Experts of a small language model: a softmax router.
Below are experts of layer 3 (counted from 0) of a mixture-of-experts language model. Rows are named router (the router's row for the expert), up (a neuron's input weights, with its number) and show model dimensions 0-159. Each number is 128 + 24 x the weight over its row's rms, rounded and kept within 0 to 255. Numbers have three digits each.
Before each expert's rows: a language model's description of what the expert responds to. This comes from a sample of Wikipedia text that the model never trained on.

# expert 20
What it handles: Conjunctions and prepositions linking clauses, such as since, as, because, including, after, plus commas and spaces in census-style text.
router:147091155143155107152122142157102096180136124140177142139119112129103150142167070123124154095165143147127117136120123094131121159160165121102092125077123101124148138114157142126089127136098096107118136139163105111115124152105105103149136087073167085112147116145139112118129103084100140099157159165157125123130137078125149123139122170140154131132116119156162179114136145131122137126150149135107118171070133151132143122108099127138136160125152151120149148152095143190107147128122111
up0:096142133140150097137122177142091139134127135111119148144135124131081137142122085150157074114174133163128137193122145089123120118115114111165131061110123107135109165154148135100130122085119120124121129150117097159120122108175170115128136049124136073152135114096109104137164113112127121121130169159133167116098127122161145091157122113141161135106144131116128143143138126122103133182138138133159140107076129142132125148145134135151129167087153121154132115149114119133122116107079156
up1:128120161117094134215122118116153145138132143135139114105137148103133181158174119115132123153133079121103093129129177084147132127183136135163097149112111139124115133133152114167149111107113115150096129135144117113098107158110131092105130169075104130123104146157137161127140137118127132134126103126113123101108151127157200105121142091116116144092149126125131131113115132135120109143114121098115129121162125108167126141118112135138184158160129140148149124116162088050112099134141085
up2:146101096120128143123138144140092080123122101113137098154169135151150137118123106122148136147158098127123132134114112114143130137158079160146139164134124116138131121103087147141058152187152148116153138131140111125136142137130111110107136078115109164200109094142057144109109144158102146132105179153091111108121156133131112144061113089120130105119094152148134141127121126137127141107125152145143100137136160096121111115143132137157121119175118131133142100145143092125110121150190089
up3:120081129117119100134122137167098100101183127144095112077148120116088107173152109152129146132123120128151118097138133119125126090118129142095148148118147147097107124133165119088096122110118120163121099092091191159117108147141131133110117111115109159110138115113120144074137132102174147136138170127129152113162116126122122148126135135127152193134155108112147113154169126167107198116096107107189149101116142086132125125133158164118104171109123104113140159131111127144132097119124130
up4:196141113139159139102127130125112116135112117171145155155105136139125120110118121108100152144155111136146163103147128083135118127166131125133140135158155185128087127145091117098100167134204102152134130124118117124099138030113152112103086098167121107117126111164129101092151112121069147126106161146138131124098147138100181139140133110107138145100118117120139099119094131121150158160163129134132111139160138173117148120138111091132121126117162130095133116123097122142125127105134139
up5:179133125109131159119170150125113078146070156166094103090174118111113139128111152137106132076158121122107133202144158147112115124121144153123117108133105147087139149156119156112123126128110109104120135116090139133140148075134161115128114100127199163187131117146124127108098157116162130116132144125087106120152159127139123113096123072125098097139145120103126158101113141170118119138107108171134108145153142115136109111116136129143089128110127154146120137141162115138120175153133106
up6:111120104101116132131128153083148135140126162136145081124119144172121101110119118098137128106144160127133117125163105112135118135127097120125114122126096144127141139134110137123178143114163142122104107096097110119159146139168088150109139171091135136119155144103148159172133100123153140127104127117160071115108153180143135106112135153127129127136132093118125112142098116087162102195096090090150127159126124156135120126143132203145084105113121162093110135148078158096089158105113104
up7:136122120144156115142144128145122128114117126159124139153085130177098149099105088119129148131082121163101145178126156141130138138150138116159113129112108159135126105135110104097148094196113100087134111136178097130080092126115143160144173107132113123106117109135100104160168150169110120123137163159100090112164150091135072112126118114126174111130132132128149172161087136143116135106134123130123154125176138131116109130097114163113106113130142124128169149169127101075098107117148121
up8:162119171131098131113084141075133156105141111094128175127123088070151125102129147166100127140109139125143162149127117119117128092127128120104142098117109134138135129076113122133145118116074100142141148063120119083121126123109085177110145107148113100119171096125122095138146162128159157097119121110154174112127103126137094140139130114119104190119136118151102118124152138118113137112095163163121132138067131126159137139149110163152113093135142132165147124099163115093127141139141156
up9:112124123087168155108102100074131153153120117160116113123127123088154119138139145093139155132157130124137066110124158124179135126151156076136116111118163103175128125096137115153105116176124111093124122171098125124115131110108121129113141162116154103123133130145141138115142152127109156118176163128164129152076144135105150061129134155122112126151131143108110131101092150150180120105118167150123124118160131114144143138081120151120162084093107125125103139124169114122071109103127106
up10:104147101104183122121104112163120167091121133165142128147125098075110139120117092142165111174120166137133141145138161152159153163072131099160167150109137154111142119155078109129169115149107128092100160140093114159119102159142115137125190146138135129128160082074113129138122139160159122111127139160158137117131127130114109136151139135100125121132149131125129141118127130130165120123138153099128149110100120121102125111121136106111101143143118143080147100140072144171113067091114134
up11:142119124155165169117118115111127118140148125142125136105156141131132127092133098115104087121174146162127101115183143112087101134123186086147103111100142098164141118066136129132120163120107130125138132119114111136129122113160099160127119095145087084097193144140125097137119123111140128110174127134115129073147099111168109117138123086142095114121143125120125084129161133129131163072169130095145165157116110130154156112145121158154136135133136146156152159114114098119158073130132112
up12:093124103121140154132126141176156135114119101115147183103174112060125172156156097120129101141147158128129132136140098095142136131096190195088148113123112137122134195104156113138144133119101135145104098112114087103139142144102072155172102166107146162093100124144134105150120111093107125107153091137128117128122109174147182112112132139146105122134126146131107125112154101111142138102125126098119127129129129129157122103134139133127104095146120129120129108134082098154125102150132151

# expert 7
What it handles: Head nouns inside proper names, titles and table headers, such as flight, History, Name, Register, Spacewatch, JPL, Chevrolet.
router:148079162102143122128079162150100111166125143120139152168108123101102152150148106128123147121102141111106087130108110112109135117189141117123114106120193100130144129111151124116108121149111127110118130141170095110110143125088139087175113112123143105126137112171138123133152106105127144122159178169146146086136176100125115110151112158145111168164083130133158115099150126140142166140148148089122097168110122108134177156096101104094149141135126142135128124135119142174119108085129155
up0:096156145117102082123152190165131124163135109127093142174152145099104122120089125134132129110128118164093085167068116127171120157126156164131124103097122121155143132155096112129121114101108162140114128144151111173128114157127160109148104098130135111129122102154087156085160102132124131142150177122141119094087144127139144140155128147152169129125060106136121104097144123151108166135098116174080144129128118134139159114136131134115125132114087124140139135101150126179145153125105137
up1:150120106098115156170128133122141133156111172142156113141131106069143146140140141103149142129182137099161110116163153126138153100172122112133096182148112082146115134130136084160096148110106110122108159158096151133096131150138097127105136147099111106130112157133119136136116159147061140128115160121156146103105150151110178079148130157097118174128167110116115143099135160085092087113113105094155113136158117089109122121119112121154152105167144122130136124137122123093100127123148114
up2:191100106126133119114092196139129092127138093145139139148152122158125131121122120120125120152179081136119162129091115135135129118126134165095130175120132137120127136121140134102060133160121142118115156106121128149140145104153113148101123095117136157149159153107089111098106088149139093140107169130171087132129117059143166088136141103138128155123076163155116178134122156159132155100149140165134121169103148101095113127140127091144116120121140140149113118131131105119137095147132113
up3:104130136122161113121115117178118080110170132110105150124116127103097137121160135126100172107111086126138078104160163141155144114152131086111151114129148190069124125145171116131108108116135151168166134164125106154125104128127136090118118157111116110112090095077126122127110126127132117135157153153085147114144143124163133175111137179147137127183115092083148123121144134154113142140122138095148137130110095122122117137111154111161116137117104070166125119140121133095098088121149140
up4:142094105102129143088135116098129099104122182161139139172142167113109110153111127106132138109150087079142171096115157122153098092187138126108114107126156095119112134100112108083140146128116132187147176069124162076095172153104127140108122140122119100133123112156159117146141109131089119144137161126119214092131106103124136131124132119110144130104113110138113124148126137133148145133145129102132112133140124107128119171153124146104149111116110108182131118116160110142125117112146157
up5:204117106125145155128170149080154065140111119125133107108164159135111124117142129102102135118121119161148153125117146156157113139113118095132133134144123162153113152135138137155106072129111127091153148145127131129157143085127105115143103116155109126139078112120093111125118159099109106127135172101090151133074144149147078109159156150119102088135144117141168127141104130084128089172148125180144116096111159126155092127122136141137126157125123140133094141133117126137132191105149115
up6:085133132081143131129076129092124172135142163163141121098098139135157126121101134120132072089128148126124117169139128092101143153124129131109136125141094150107093117119149127137155129133138133176050103100097146133108155170118143146133127135115163137110142124142166123151126117132137165165105105120146096097129164174170184120084141102152104128116104120128099143160124130119141128138113110086126087129161136144086134148115120149138116123133151107074093150151118156120122184130134114
up7:135161120144158149137151129163138061123086148127124161134115116158112132135135084119109188105100145120135136125183105150142126153189139107154133150164106121134163089140101118121121098140146081139166085096133130124151144190133128142145152117119103117130109143119121112103091120176118117096158149109086131146172142101143139106175128123156143131147127111079133162105149139136129130140119129111116089116136103079100105138103120164129128114112123141129181134147095114087117102114113128
up8:149121197150105104170123136128131151121126109123116131168136108080136122106113122119125147130117126118150128162155116111124131111131093134119158109152163159114100102099092105154145100145140096122145178137102108117108136132142124150176145142136134104149136085122124119135137134125148162113100118076115154181128130159083147115129177113104126163132134119111111110145085154113099115118198144161117109120075121077151114153115118098141100097161148174116113113108126136119148059117133141
up9:107121131068152137083103120127140135115144106112140114121105112124134093122134126097141111127106120138143120141148120152124142139173152115105138100070152139151120111137115105134126134164164141126110126167116126126132140111103081146089125114095180138128150130163141159131124104127119182142120173095155083141157113124107149120061140118171153089125117141105166148104074123202138155112142166133128176125146116137126162133089129105132128090091103162130110137135111132104090129130167132
up10:114146146117177111125161129152132132110131153187132172130143100122089137117155090135153107149114096123161122127128149159155156100161130081116150170148106107144133119177116118148107090132117141125140120132138095150149119164143135141130127123131116143121101117078129142107091153130133170126145139085141120142128135109130100097162211129090117076150118116116117142082209112143123124119104118145125136093179069144115144124106147146110114122117123123170123116111111120159129131104115127
up11:163115133141137167113114122069129099190127120090109098134080103165122130108153120117107133136127129144126119119141145100107108146101171109151133137119099132135155131091096108142128126103133157130140146106120118129149153117160155099129132114118112119106191149151134076146080151103094145107165092104165133088109134133139086142128128155146110128110117108163117089135137137154134185116133122142094172143128113117200139141156118135177115173151129116129144109133140151153175093119104134
up12:120118109112157156119103093090139159132117115135148133083112101122142112118150105137150109163130176128120077144129123100135140122163161105111130066156146112145137133139164133144118137132124143155111071153092121164122138108091121160148129165122182105128171102135144147118106132064118180133126125116130098135110150171123152127095123146121124136137166125117150124123101061102157092125085123112155105105159144157152117108128121150132105137145087189097123117159103118119120153142145126

# expert 29
What it handles: Prepositions after passive verbs, mostly by ("built by", "published by"), also with, against, and clause-opening When, before, if.
router:138099156104132113155094137136101120145114119116149154150124099096118160159132090162174135116153143133099156152102117104097109164147112140109113141074134133108157160124149130132098169145112102163095115101138132078132112126116134096146142121085152116123154099111146102149140081109117129108155147176104156081154114095117144133141104180151160167133135138141156122103156127137157144119153125121120127139084105147151152145111108113112142178149146156121142130166108144185132109090126072
up4:146123102103121164082125132089142143135151153191107182158099131126112134115128145095150125138187118103152188116124117107144101150144148116114106113124113126111105119080114108111128122131142126152141168076104121124115150178074094132100106127143134079128093126135172115119132106140105145143127090137127161117134104141123146084139126090142128127077139118145100099158133127129141169122146134125139110132143078153131146145138108124129176092141166147073150124106117105120150167134115156
up5:156123137145137168147148128122124116155094128140106163107156111152136157111136146117126085109151139127126158192133159151174142117096116153147100149140125139127151112111094124137159111123097137126154154091130149113136100135092116113129129125164153169132116123136079163099065125121140135121119176104112133131126167108127100122144145152100143100125149140110148086133090116091101117157126143184128032111142139149150119091130115110149094150135094148098093121156102140136136159137107111
up6:085161093084150084100147121091133165118117160171139131129111112173112109092118113114150075106157117123137113185125096141124115146114151120096126117125091162136139157123176123083158133122129162135062136120113142085158135167134105100149118136133146135115149132140151129174127138104107087139105137120164102116130131172134143099074091126140108131119132120121112111140143114111168109155155117095131134134112093139124129123141132118143118134124123126097092138115118154142124216139102126
up7:111113148169171125137183158089137152132106146161124159127112093152121129139120095162143161112145141112123130118171151142147102124108121089152132123100093159111150128131110151137146114154107097119128123107141082140107132148172137149129112146120094126138155121115117082148139122168155121129147106123094120102171125087090131131145053109110154125127141128082124146141162137142110149120112122140126132118147081092144105143102120166106159122127136147079178132175062108132147103101108117
up8:119139118083132140149143118087115131128156118155169157080100143123162112150108085175151100126124177138140113114139164138111116141149151176070152107120122151086117134137093122123151109133110146181123137110105120150156080093101122100126137110139141116138134093123095091132189145133138134122118115137110116118098131149135105129134114074148138159140111116144126157117079154090121147149161155114127136103143127153149133137131117144110091098173105146129087170119139114108127062098141118
up9:090167087069143146162100157149154123127138109111113111074112134103142148143154088096120093113131153099123133136167128132146132155148141114124134136119103120154139133121160117129091122177115115134050086161106113156144125138131121140119146127096121149127153156109152136111103124130109165115114114079142120120146161158160173142071089121151114123097142140127148139102102144144147127129135123118140131124133108143185157119110123144126135080111090136153129142180096139164077131145089118
up10:109135144120204122133142122143143168127129145143154161080147079095102141104132167140167140144109154121147164144133150141139140098120117080118146131103120097164150147124100119139116136142071141081069133101119127167128114138142121160113117123156114142120152129099108198134110136128165128103153085096158144120119097109109145132129128155119123123129145116122105100112194140127145130108090149168163144115130144116119117100106133139129105084154113125176148095134103116147144111116099163
up11:107100167127158156097158126101100133149146142096141104105142165111134116108131093158081137135144142146118119131171143117154077124133140110154104142108163120132109104106150119147128127058143109104119125150137110158155153128128105126137098120105088139088193123139114128135139146095110123143109097111146154099125101109145133120137125110121138109142150104132107082098159130165121124095095149152119134162117093125150160165136121174124146176136174169167173088116128135108172092140114112
up12:100122060108149135098110156132160109114067120190152173118131167067125159129159093105115149151149160132122117146090179074147126131106142099104145150105113115130171160125148125120124084134119122144084111108111118123109149123125108174115119151130134155100096122120172147130143104105115149131119150118116124094101159166140148089125123094148142169144146124110134117146166119130132130139135114140128115096146125115168112149125138143146168113137091172145115154141156092137099143123124146
up13:145112165109115104180144127137134123124132106126128155139127147105134154194116119133190140088159130136127121135147121154109136149123150143082111116098090158073113111126132147133149103079149112150142115112103134136108131111130140108094117078112119152186130135130137070145167110137152149140135168141106125105078079124133113146127088123181154128096135119128120132118109170089140081153136150105094137120119148134143120094135133106117133122117165106081098154143147098132140160158142090
up14:156100135121147137129156116147122112143105137131119121126151145057153131099139138172148101164122133101116152108150139080140095143122089126068122147111115100145096193119091124136091116166141149126160067124162132116099123116134119123116095126108111170152133138139099153120103095106101137127128108101160122101130102141143131115143131097171192152124120131134135134084137079102153126129119142151149117135092108125170141143136133102105154104158098109186163116130141129122164107136158143
up15:157128141156118134121152120138129098139105130114125121160100115132130115154122078101126186115137086138111142116133097108117094124119106112173112116124107133086161105144089129137152111114097111170135158117157138116122176134181138122122120150106153108145165141132164081131121116143106102121139116125144195111128096112127123113132103171134098123102144184152145155098131103123108112145159142126102118115076113129105122170099149161152147188101180115084162117138105161148141105102112120
up16:124112157196103073113112125101121154128133132080076145117107138102135126134108154143152118121137154151121106151110129177147145117161144100097177092114145140121115147094177102111126117106159126152131143113103118088116128126090138148127144112126093154138131141143123122121154153146203154128150121098098127095136123122082119078142128109160126158083126092161098147136135140164106158148131107145111110116139131158137127125143148072121168137107140126171115175114172135145122128136113106